config = dict(
    n_layer=8,
    d_model=192,
    n_experts=32,
    experts_per_token=2,
    d_expert=224,
    d_shared_expert=256,
    activation='squared_relu',
    moe_layers=[0, 1, 2, 3, 4, 5, 6, 7],
    router_score='softmax',
    normalize_top_k=False,
    routed_scale=1.0,
    balance_loss=0.0048,
    balance_bias=False,
    router_z_loss=0.0001,
    init_std_router=0.00753,
    lr_router=0.00145,
    vocab_size=2048,
    norm='rmsnorm',
    norm_eps=1e-05,
    tie_embeddings=False,
    optimizer='muon_variant',
    lr=0.00123,
    beta1=0.95,
    batch_tokens=[32768, 65536, 98304],
    seq_len=1024,
    train_tokens=735900000,
    steps=12431,
    dataset='wikipedia_en',
)
Below are experts of layer 4 (counted from 0) of a mixture-of-experts language model. Rows are named router (the router's row for the expert), down (a neuron's output weights, with its number) and show model dimensions 0-191. Each number is 50 + 12 x the weight over its row's rms, rounded and kept within 0 to 99.
After each expert's rows: "comes before" lists some tokens at least twice as common just after its tokens as in all text. This comes from a sample of Wikipedia text that the model never trained on. Tokens count by the router's weight.

# expert 10
router:72 35 69 36 58 62 45 44 59 24 45 32 46 58 62 39 32 09 50 30 46 46 47 57 62 55 50 62 53 57 54 52 35 72 41 49 56 62 50 52 59 54 40 58 56 28 47 54 62 60 39 47 51 45 44 62 63 22 30 59 61 25 48 48 59 39 45 36 34 82 44 33 47 59 47 52 43 30 55 56 60 42 31 36 36 37 62 55 61 41 45 75 63 29 53 74 53 60 47 55 32 52 64 55 32 62 62 53 45 43 41 40 46 72 50 64 59 54 52 40 55 45 40 51 47 47 50 60 50 47 54 41 54 62 43 68 72 38 66 42 52 33 36 36 58 46 44 53 39 64 59 59 52 39 43 33 37 69 71 53 55 36 39 74 67 46 31 25 61 64 46 42 44 39 42 62 42 54 60 47 51 58 71 61 49 46 40 37 43 46 57 49
down2:54 45 33 44 46 61 50 31 72 50 51 59 60 30 70 25 38 52 52 51 52 28 47 60 23 40 56 43 48 38 60 43 47 49 56 72 45 42 55 48 58 33 45 58 41 55 18 27 87 31 79 70 67 47 47 55 68 44 54 56 54 52 59 67 33 30 41 42 62 57 57 29 71 47 44 41 58 50 56 32 60 65 58 52 46 35 63 67 36 61 46 57 48 64 60 61 47 33 53 58 43 43 52 69 41 53 44 31 75 46 54 64 63 39 36 56 45 53 44 43 37 58 44 56 51 51 58 41 75 50 52 45 58 47 53 43 49 38 45 43 48 49 58 50 60 44 48 63 37 70 37 55 66 45 41 53 39 53 65 43 72 59 63 30 80 30 53 67 60 51 40 56 58 45 38 42 50 48 72 53 52 46 46 56 62 43 57 48 33 24 46 63
comes before: ",", ".", " of", " and", " in", "ion"

# expert 15
router:57 40 63 59 56 51 44 37 59 54 61 48 65 76 47 51 39 42 63 40 34 41 42 43 55 54 52 43 51 47 57 44 46 71 41 66 50 54 50 52 55 49 58 58 45 39 55 64 71 44 44 60 73 52 47 38 55 40 42 55 44 51 51 65 42 44 53 42 48 59 46 25 65 63 38 50 47 54 63 52 38 59 49 51 42 34 54 36 67 47 66 78 54 60 50 62 45 77 48 35 39 47 05 51 33 58 58 33 44 43 75 46 51 63 47 66 54 52 53 42 55 43 35 45 27 43 51 44 63 38 34 40 48 55 35 68 62 15 53 36 52 64 54 42 62 19 33 55 45 92 70 57 50 41 53 39 48 47 61 57 33 48 46 64 55 63 53 21 53 56 44 47 40 36 50 59 33 61 54 57 70 59 74 66 52 45 50 69 48 34 52 40
down1:60 47 57 51 35 23 62 62 23 50 39 40 42 49 43 55 45 50 52 29 46 63 63 35 49 61 56 60 40 65 44 36 47 29 67 53 62 28 66 44 52 55 44 65 34 56 38 45 48 55 37 63 48 32 58 48 40 55 33 34 65 49 37 53 57 52 43 65 67 63 35 51 64 54 31 45 29 47 46 64 55 76 44 60 65 28 38 49 53 48 38 53 51 57 35 51 65 56 57 48 53 57 56 41 57 37 43 46 67 33 47 48 44 33 44 42 67 42 52 49 64 78 43 44 53 63 46 29 40 48 36 44 34 67 36 50 53 74 32 62 60 45 36 44 67 50 53 52 62 32 43 63 50 51 63 52 44 77 18 33 56 48 46 35 44 63 47 56 70 77 42 41 43 68 60 38 44 67 48 62 63 53 30 60 34 46 39 33 63 48 62 73
comes before: "\n", " |", "-", "20", " The", "born"

# expert 12
router:63 36 52 13 50 50 49 46 61 29 33 65 48 41 45 42 36 70 62 43 37 10 35 37 60 47 58 51 31 76 53 42 58 68 45 67 70 85 48 48 60 53 55 54 39 59 45 35 88 54 40 50 49 38 46 65 47 39 61 55 49 39 45 56 47 41 64 28 43 50 37 30 61 56 35 38 44 37 43 51 50 66 46 36 32 48 51 68 60 43 72 61 61 45 51 58 87 49 62 50 45 51 53 62 41 77 59 33 43 48 61 48 49 29 45 66 50 59 41 56 47 45 46 42 61 29 44 47 58 43 45 38 64 49 46 47 63 49 56 31 55 52 57 60 54 24 46 63 44 52 67 61 48 53 37 37 44 62 65 58 50 55 39 56 59 31 55 50 63 52 37 59 41 45 49 60 36 30 51 52 50 62 61 54 60 44 51 37 39 45 54 53
down2:53 49 63 32 40 53 64 58 61 56 47 64 55 45 55 49 58 52 24 46 30 47 44 54 58 36 41 47 31 49 51 68 56 60 65 55 42 73 55 48 38 32 57 62 30 56 42 45 50 70 22 35 54 56 45 55 50 38 50 37 48 44 50 41 59 67 37 53 65 59 61 73 58 57 45 44 40 38 24 30 60 55 54 68 54 37 40 48 38 50 40 49 64 48 67 53 70 34 53 36 44 51 47 52 58 49 39 68 46 31 71 73 58 59 53 67 42 37 57 46 46 56 50 50 48 25 51 48 38 23 39 51 37 57 40 44 36 50 51 79 55 60 58 54 60 49 71 57 40 52 52 53 56 46 77 41 54 42 34 58 48 67 51 63 77 29 43 55 38 55 46 52 53 61 55 26 50 61 70 15 61 17 49 40 55 63 40 63 54 42 53 73
comes before: " ", " first", " f", " st", " re", " p"

# expert 4
router:57 48 57 55 53 71 45 54 69 53 50 58 45 57 55 55 40 57 35 45 58 52 39 44 57 42 56 44 48 53 48 46 54 60 43 62 52 20 57 37 51 53 32 53 47 57 46 66 37 53 19 47 65 49 54 63 50 40 66 63 40 08 41 34 71 32 54 29 46 67 47 26 48 73 50 45 61 51 60 61 67 57 63 41 45 60 46 72 55 48 47 58 74 34 53 58 57 44 58 37 34 49 35 80 47 67 65 46 40 43 45 23 38 56 59 57 60 48 56 48 57 50 45 25 35 48 56 52 70 43 45 53 59 59 46 67 61 39 62 38 60 63 61 58 59 41 50 66 43 35 70 69 54 26 44 41 37 65 32 60 46 33 41 38 47 52 54 11 56 70 44 44 41 51 58 55 33 45 45 66 64 59 69 43 50 46 48 67 47 40 43 39
down1:46 49 50 55 69 70 55 35 64 81 63 33 33 65 37 30 59 63 58 43 70 51 29 66 48 54 65 59 66 53 27 57 78 65 51 50 28 45 57 41 48 63 82 50 37 63 55 28 60 33 55 64 45 58 44 44 57 49 35 54 44 57 60 58 34 58 62 39 52 48 64 33 61 56 38 36 55 39 52 45 46 48 40 40 58 50 46 50 50 41 76 30 52 74 35 59 54 40 51 51 46 64 68 45 35 42 41 53 54 59 46 58 73 44 46 72 63 62 58 63 46 53 33 55 43 39 48 44 50 65 57 36 46 48 55 64 45 42 36 48 60 45 63 36 61 61 77 56 65 42 28 51 49 71 62 40 33 47 67 49 38 40 68 36 41 42 31 40 44 50 46 47 59 67 42 40 45 33 57 31 63 58 42 64 52 45 79 41 54 54 42 57
comes before: " the", " by", " to", " in", " a", " as"

# expert 21
router:65 37 59 35 53 42 56 36 60 34 30 62 38 40 53 47 38 53 68 49 43 44 63 18 55 29 67 35 17 52 47 54 39 81 43 54 53 33 52 54 64 64 42 44 44 42 48 53 65 51 47 58 59 52 36 51 61 37 66 68 52 46 66 48 56 46 48 35 34 61 45 67 49 52 40 56 55 36 74 58 48 49 42 56 37 59 34 56 58 56 55 48 46 35 43 46 63 58 65 35 48 41 42 64 44 78 56 25 44 47 58 42 54 72 25 50 55 36 76 53 58 37 30 48 65 38 45 58 46 40 43 42 44 61 46 65 55 50 60 47 38 49 60 65 44 50 52 65 31 57 66 51 58 54 72 40 59 42 40 45 37 40 38 44 38 65 50 22 69 64 46 80 60 45 37 70 53 39 38 54 43 47 54 63 73 56 52 49 32 59 76 47
down5:55 44 50 40 47 48 54 08 64 39 52 62 47 50 53 25 56 47 40 23 50 40 40 40 56 74 50 44 37 66 52 54 72 55 65 38 51 53 70 37 56 63 41 55 39 63 51 61 62 49 52 32 52 48 59 53 54 65 53 59 60 68 70 66 63 79 63 54 31 57 47 51 56 31 60 42 61 27 53 35 56 48 45 60 54 46 41 50 59 56 55 47 57 47 42 53 37 34 44 51 54 62 61 33 48 56 59 46 67 53 38 41 27 36 55 31 33 58 35 52 68 56 62 77 38 38 49 32 55 31 38 59 67 45 47 70 53 60 54 59 50 47 66 35 61 39 72 45 57 32 56 54 82 34 63 48 47 63 41 49 42 51 64 38 41 36 37 50 51 41 27 55 72 46 61 69 39 47 48 35 47 38 35 46 46 68 30 55 53 49 64 37
comes before: " the", " of", " a", "ed", "ly", "d"

# expert 6
router:68 52 67 51 47 68 48 41 64 60 47 37 66 73 43 67 42 31 48 41 56 44 65 47 47 58 72 55 44 44 67 44 41 83 40 49 56 37 37 62 52 48 58 48 39 45 54 48 53 75 39 71 73 57 53 19 65 27 66 59 46 36 32 38 43 44 72 21 56 59 44 45 50 73 50 42 52 59 43 59 50 80 48 59 39 34 57 61 55 48 54 72 58 54 48 65 57 43 55 56 29 39 68 60 45 64 65 48 39 55 51 40 42 84 59 47 65 55 53 57 71 31 40 64 55 32 51 46 30 51 50 55 49 51 46 42 65 48 61 34 30 60 52 36 66 56 56 65 44 49 62 55 51 43 43 47 35 38 54 44 43 43 64 66 50 59 64 41 81 51 37 60 53 29 49 59 41 40 43 44 69 61 55 50 46 39 58 44 37 53 56 49
down1:56 44 38 48 53 41 41 62 41 50 54 83 18 70 46 59 55 67 52 69 70 36 56 30 50 57 35 50 54 39 53 47 58 59 74 69 54 35 74 47 62 22 58 55 34 54 52 36 24 47 33 44 36 23 46 41 23 39 50 62 56 49 39 38 40 42 59 54 50 53 31 60 29 46 71 43 29 40 37 49 57 49 61 36 66 65 51 60 39 56 59 72 49 53 46 52 52 46 41 68 55 40 62 49 49 66 44 51 54 36 50 71 51 53 52 26 47 49 63 70 43 48 61 38 35 71 42 47 57 63 48 41 63 40 44 51 66 64 56 34 51 40 62 54 64 38 41 26 56 50 63 57 63 59 35 57 52 48 50 38 71 63 23 46 49 44 47 56 43 54 39 44 59 52 52 61 60 37 49 41 47 36 58 28 59 59 44 60 44 57 28 54
comes before: "er", "n", ",", "ing", "a", " of"

# expert 17
router:74 40 69 53 55 51 41 38 62 42 42 39 76 29 43 63 59 47 51 44 43 42 63 37 54 56 47 30 35 44 43 62 47 71 49 81 61 71 35 38 68 46 29 47 47 19 40 55 28 50 57 73 74 54 54 53 57 40 40 59 47 38 50 59 48 33 30 38 74 65 45 47 47 44 35 35 44 45 48 49 49 53 54 75 32 30 55 73 50 46 66 38 52 42 47 61 37 61 56 51 48 50 50 56 31 55 47 36 49 49 61 33 39 66 44 65 67 58 33 49 46 23 51 43 67 38 59 36 70 43 40 59 53 46 50 49 63 41 59 49 48 13 35 50 60 59 50 66 53 42 69 61 33 50 42 39 44 31 45 61 61 49 61 49 68 65 53 55 49 51 48 29 40 51 50 59 41 27 55 44 56 60 69 49 55 56 55 61 34 38 51 54
down3:60 40 40 56 39 50 55 53 41 48 35 43 46 51 36 78 57 52 50 40 74 25 64 33 43 64 36 48 46 65 42 43 69 71 43 46 42 35 59 47 49 46 70 40 60 39 60 52 52 65 54 53 52 45 49 60 57 43 43 41 53 62 32 29 69 63 31 32 58 48 35 31 35 34 46 34 56 50 61 45 37 36 57 51 72 46 54 44 45 72 47 70 63 43 61 58 61 49 34 41 55 57 41 26 46 50 54 42 55 56 31 54 55 49 42 74 49 63 65 73 56 46 60 48 52 56 31 47 40 60 61 55 43 37 40 44 43 70 52 29 58 51 66 67 40 64 50 44 53 58 50 78 47 33 45 31 44 43 51 72 69 35 72 46 42 29 31 37 21 55 32 34 54 36 50 57 57 56 41 52 40 46 51 55 38 46 31 52 56 14 56 48
comes before: "al", "s", "ic", "ive", "ed", "ation"

# expert 26
router:62 31 54 44 47 39 45 43 56 43 50 46 44 38 41 39 44 32 57 50 39 63 44 39 43 43 65 19 43 57 60 60 32 47 31 49 61 58 52 45 59 57 22 53 40 54 41 54 68 67 53 60 61 60 45 34 51 33 36 61 41 48 48 57 43 42 49 32 32 40 49 36 74 45 56 51 59 40 63 57 14 56 37 31 44 44 65 43 72 51 56 48 51 35 42 75 63 62 49 57 19 57 56 52 34 57 66 47 43 37 40 36 47 55 50 65 41 28 36 48 60 51 53 44 41 44 48 34 71 43 52 37 41 68 25 61 58 23 64 36 36 51 49 37 66 20 37 40 57 70 46 70 36 37 37 34 38 41 53 55 42 51 51 50 49 49 51 48 63 68 48 53 49 45 34 61 35 50 28 57 48 66 61 74 63 26 60 49 53 46 47 53
down1:32 37 40 57 25 31 55 55 54 42 55 33 46 31 58 39 58 44 36 44 54 34 73 66 45 53 62 54 41 39 66 30 37 48 60 63 67 46 46 62 39 50 47 57 30 49 54 53 50 50 42 52 41 74 48 42 32 42 49 38 70 45 44 76 68 52 41 73 61 41 66 51 33 62 52 34 56 56 65 29 49 61 24 39 35 56 55 61 66 54 45 47 69 49 41 28 45 52 63 46 48 49 65 59 71 24 47 55 62 40 56 48 86 40 51 60 57 60 34 44 42 35 58 38 69 68 53 43 54 82 50 47 50 53 56 46 54 71 47 59 58 25 65 37 36 57 55 41 54 44 42 52 57 39 54 49 55 53 47 60 37 51 53 39 52 56 62 68 55 43 55 59 61 40 58 47 65 55 43 52 41 74 77 73 29 65 40 60 59 47 58 55
comes before: "|", "\n", "-", "==", "The", "==="

# expert 7
router:54 44 64 38 58 61 46 47 61 44 39 29 63 54 46 35 50 59 31 46 45 38 44 47 52 57 52 20 52 40 47 63 48 71 51 50 55 49 37 48 66 61 57 61 47 55 53 51 46 64 47 70 68 69 53 43 61 59 44 56 44 15 69 51 47 51 33 36 48 82 40 59 50 53 31 57 73 43 51 56 58 58 46 41 47 51 50 47 53 47 71 32 60 43 34 62 65 52 51 62 43 35 38 75 41 77 63 32 63 42 60 33 59 64 55 39 33 75 38 63 74 39 35 53 80 42 47 35 59 46 49 47 49 59 45 47 63 52 58 41 61 27 34 73 65 55 52 48 69 61 63 62 53 55 63 43 33 20 48 31 50 56 53 48 43 39 51 36 49 57 44 43 60 34 50 53 35 34 39 38 39 66 56 62 55 53 44 56 73 65 45 49
down2:25 44 44 46 47 59 52 69 44 56 50 55 28 35 56 65 46 40 39 39 85 49 40 36 35 50 72 65 33 52 56 59 57 67 64 53 32 69 55 55 21 69 44 38 37 61 39 51 32 53 52 51 47 41 52 54 37 48 39 60 47 42 45 26 62 37 50 60 37 56 22 37 53 64 52 53 45 35 66 68 52 69 45 52 49 62 56 46 61 49 46 59 54 53 49 43 71 49 40 51 43 48 54 32 62 50 48 60 54 32 43 46 49 58 39 47 50 73 54 77 42 42 53 46 55 54 50 46 49 43 41 49 46 54 50 75 57 37 29 13 49 51 32 54 77 40 75 52 50 40 66 45 63 53 67 70 55 46 69 88 35 55 58 51 29 44 53 66 54 41 56 38 49 41 52 28 46 49 38 43 37 54 63 63 50 56 62 47 63 43 45 54
comes before: "ing", "ed", "er", "ers", "ure", "y"

# expert 16
router:70 37 64 49 62 55 51 62 62 38 55 69 67 54 66 74 50 56 45 31 41 35 55 47 50 31 79 41 49 64 55 49 27 59 34 46 50 65 41 70 56 60 37 51 50 11 36 58 55 64 39 35 65 47 55 66 60 51 65 64 62 52 51 57 47 34 48 33 39 58 54 49 59 75 42 58 70 65 69 66 47 74 47 54 39 54 56 52 58 55 62 33 57 50 40 56 90 48 49 51 38 48 35 63 37 67 57 38 37 33 54 36 50 48 39 64 51 41 40 50 39 36 26 69 60 51 56 51 56 40 45 55 44 61 34 53 59 58 58 42 42 61 49 51 60 17 44 64 48 44 56 51 65 31 56 23 50 37 75 60 34 40 46 52 57 56 45 52 58 59 44 47 43 43 45 67 29 35 48 51 50 55 54 60 53 50 48 49 37 48 60 32
down6:63 61 62 55 49 46 54 47 50 53 54 42 72 54 51 55 82 54 60 53 54 47 44 32 38 68 56 63 49 56 37 65 33 49 67 33 65 65 67 52 38 53 43 26 45 40 74 58 47 46 46 42 56 58 46 57 58 70 54 52 54 66 67 56 42 60 45 39 15 25 63 57 43 51 69 61 55 87 55 51 57 57 58 58 50 65 52 48 40 52 43 47 38 69 71 51 49 51 45 42 66 38 17 42 34 42 60 42 64 61 50 55 81 46 34 56 64 61 63 50 36 50 53 63 61 59 48 48 47 35 42 55 48 53 36 35 49 63 53 80 49 58 71 43 56 48 51 48 64 60 65 39 32 55 61 57 61 63 60 59 40 59 53 54 41 58 25 55 48 28 52 41 38 42 36 57 42 41 64 31 42 47 44 43 57 42 60 41 76 27 59 62
comes before: " the", " 19", " a", "00", "93", "th"

# expert 13
router:74 32 58 61 56 54 52 36 63 38 59 55 43 54 50 60 62 31 60 42 48 36 52 40 49 47 55 37 52 56 52 48 30 71 33 45 71 45 56 59 54 61 31 47 36 54 54 43 45 59 47 34 72 43 61 43 48 40 53 64 48 55 42 42 40 37 40 28 44 63 58 52 68 86 41 51 68 60 57 72 37 76 32 49 44 54 63 43 61 61 52 63 52 41 40 61 71 66 51 52 43 42 40 52 35 47 50 45 40 42 49 25 49 41 45 63 50 58 69 47 46 18 27 64 45 43 44 41 54 41 39 33 43 75 32 57 57 43 50 31 50 45 35 34 68 35 43 62 46 54 51 61 58 29 66 32 48 42 61 50 55 44 50 59 44 42 46 44 61 75 45 32 60 37 34 59 27 41 38 30 38 69 69 67 53 37 69 54 51 39 44 35
down74:30 65 34 49 66 42 58 58 40 35 36 38 66 55 43 31 54 43 45 57 52 39 61 52 41 65 69 57 45 56 67 52 44 68 47 37 46 61 26 40 65 49 46 67 69 20 37 59 43 41 53 64 47 52 33 55 42 70 65 38 40 60 72 47 69 43 58 57 54 41 44 45 48 50 56 50 74 41 69 57 26 60 31 52 64 52 58 69 64 64 52 50 43 67 46 36 43 55 50 63 64 41 69 65 52 47 51 44 54 31 63 42 32 51 55 38 47 38 58 57 56 56 54 22 71 46 45 49 35 71 21 64 57 42 62 42 47 55 62 59 61 66 79 39 50 53 32 37 59 38 42 36 75 55 72 34 41 44 57 48 59 40 52 51 58 66 52 62 41 39 47 52 50 72 53 50 63 50 46 61 52 45 58 34 39 49 50 32 82 47 50 54
comes before: " |", ".", ",", ")", ";", "–"

# expert 22
router:55 45 61 39 58 52 41 27 57 34 64 55 44 74 44 51 52 49 62 32 30 40 30 35 62 47 58 43 35 52 56 42 32 67 36 54 44 56 35 61 62 50 57 60 42 48 57 69 81 70 58 61 62 44 49 67 59 42 70 45 47 53 55 63 47 40 86 38 60 65 49 44 30 59 32 52 58 36 61 59 48 49 55 47 44 46 57 55 66 54 61 52 72 48 50 54 48 53 44 47 47 43 32 60 38 54 62 43 42 49 42 28 50 51 46 67 55 52 45 40 52 50 36 51 86 30 45 35 37 39 22 44 36 53 32 62 68 40 70 31 37 41 69 53 70 33 40 59 42 59 51 65 50 40 46 45 61 71 65 47 30 49 46 27 53 47 44 56 64 64 32 46 51 33 42 61 44 54 45 61 63 59 69 80 54 51 56 48 38 42 56 36
down1:44 60 39 44 48 57 64 49 60 54 45 32 60 68 40 44 52 75 51 60 57 62 41 39 26 56 63 65 38 64 47 56 50 55 27 37 38 58 49 47 35 44 57 52 45 43 52 43 54 57 49 57 30 59 54 67 32 57 62 44 79 41 59 65 36 44 61 38 41 42 48 43 31 34 39 46 51 73 52 68 75 57 58 32 43 58 36 50 48 44 41 47 56 46 58 63 34 43 43 69 47 37 44 37 51 48 63 56 43 56 61 24 67 40 35 52 62 42 68 48 60 62 47 48 41 46 40 29 52 40 47 78 16 67 31 50 63 38 59 42 41 37 51 42 58 48 48 56 52 36 36 16 36 46 37 44 49 56 47 31 48 39 51 39 45 62 42 56 39 72 63 43 57 68 42 20 41 44 55 25 51 66 47 54 35 41 36 31 52 39 75 59
comes before: " ", " and", " the", " was", " a", " which"

# expert 20
router:72 39 43 50 64 54 56 53 48 49 50 37 39 47 54 32 49 64 58 32 48 56 57 33 65 46 42 56 32 39 46 42 37 55 37 49 54 36 51 33 66 60 44 53 48 23 31 47 46 51 37 52 56 44 56 42 49 34 52 67 72 34 45 40 48 38 39 33 60 68 42 60 43 53 33 41 42 35 57 55 40 66 45 49 43 26 41 37 62 58 71 59 81 44 42 61 51 75 48 55 39 49 51 42 32 68 64 37 42 47 43 34 54 67 48 56 62 28 85 52 66 50 24 60 54 34 52 44 52 37 38 50 35 63 47 51 67 59 68 37 39 29 38 48 61 58 37 58 60 48 77 48 55 43 57 34 72 37 56 53 41 53 48 68 38 43 43 34 62 64 30 31 53 38 56 64 19 46 47 44 57 71 58 64 51 38 51 60 46 48 63 47
down2:50 65 30 30 59 48 39 51 50 59 41 58 63 55 71 51 57 38 62 68 61 37 62 50 27 33 43 41 67 64 43 39 54 48 59 53 55 59 43 44 35 50 64 66 55 50 56 45 68 43 77 43 58 57 37 36 56 43 57 42 67 39 46 47 70 50 64 60 62 57 56 39 55 72 62 33 58 33 40 71 53 28 58 43 52 43 51 73 41 54 45 67 44 45 44 61 49 39 47 59 54 49 35 59 40 47 48 35 52 48 36 55 51 56 45 65 75 50 41 26 42 40 50 49 70 53 38 63 50 31 21 45 76 40 48 46 44 62 56 65 66 71 60 57 45 39 66 39 44 61 30 56 41 47 49 81 45 66 45 49 42 30 43 69 55 77 52 38 48 50 55 66 64 58 56 30 49 50 57 62 41 48 53 49 76 58 43 19 61 73 61 46
comes before: " of", "s", ",", ".", " in", " and"

# expert 0
router:58 39 64 44 58 49 41 42 63 13 71 65 43 73 62 61 39 37 40 29 29 47 28 34 61 47 43 48 29 53 60 50 42 70 30 52 47 52 44 47 65 58 32 53 41 27 54 54 40 47 44 43 54 46 58 72 61 40 70 59 42 51 43 68 48 40 70 33 51 57 48 60 69 56 36 53 65 30 59 63 40 55 43 64 40 47 59 62 55 56 36 59 71 46 32 69 50 67 51 28 34 40 45 60 33 53 49 50 50 42 73 33 52 51 55 57 50 40 36 40 44 45 63 66 54 39 55 46 65 35 32 34 44 60 31 58 66 46 75 47 39 42 46 62 60 41 46 64 49 66 45 55 51 45 69 47 33 22 46 44 50 58 52 32 45 38 42 62 59 60 45 35 28 44 36 49 34 53 43 62 54 65 72 58 47 41 52 58 34 47 46 32
down0:50 71 50 47 47 62 64 60 59 64 59 80 53 58 70 44 75 47 55 51 60 43 40 34 60 77 46 77 55 39 46 55 63 74 43 37 54 55 25 51 53 40 66 12 50 66 46 57 36 51 38 52 44 32 55 59 39 40 39 69 44 65 45 59 54 65 41 65 71 25 65 46 67 44 50 42 61 53 57 38 38 43 48 47 64 38 44 45 66 39 41 45 42 54 41 62 57 41 58 73 45 54 69 38 52 67 33 45 52 37 61 44 53 64 61 59 34 50 42 59 49 32 43 56 45 32 31 46 36 45 46 38 55 53 24 38 42 45 72 50 67 59 55 49 43 53 28 41 31 51 57 39 42 44 37 42 43 60 59 65 41 64 42 33 57 43 74 27 35 57 42 47 60 48 42 48 33 53 51 46 38 64 46 61 55 37 52 30 55 49 50 32
comes before: "\n", " ", " 0", " 1", " 2", " 3"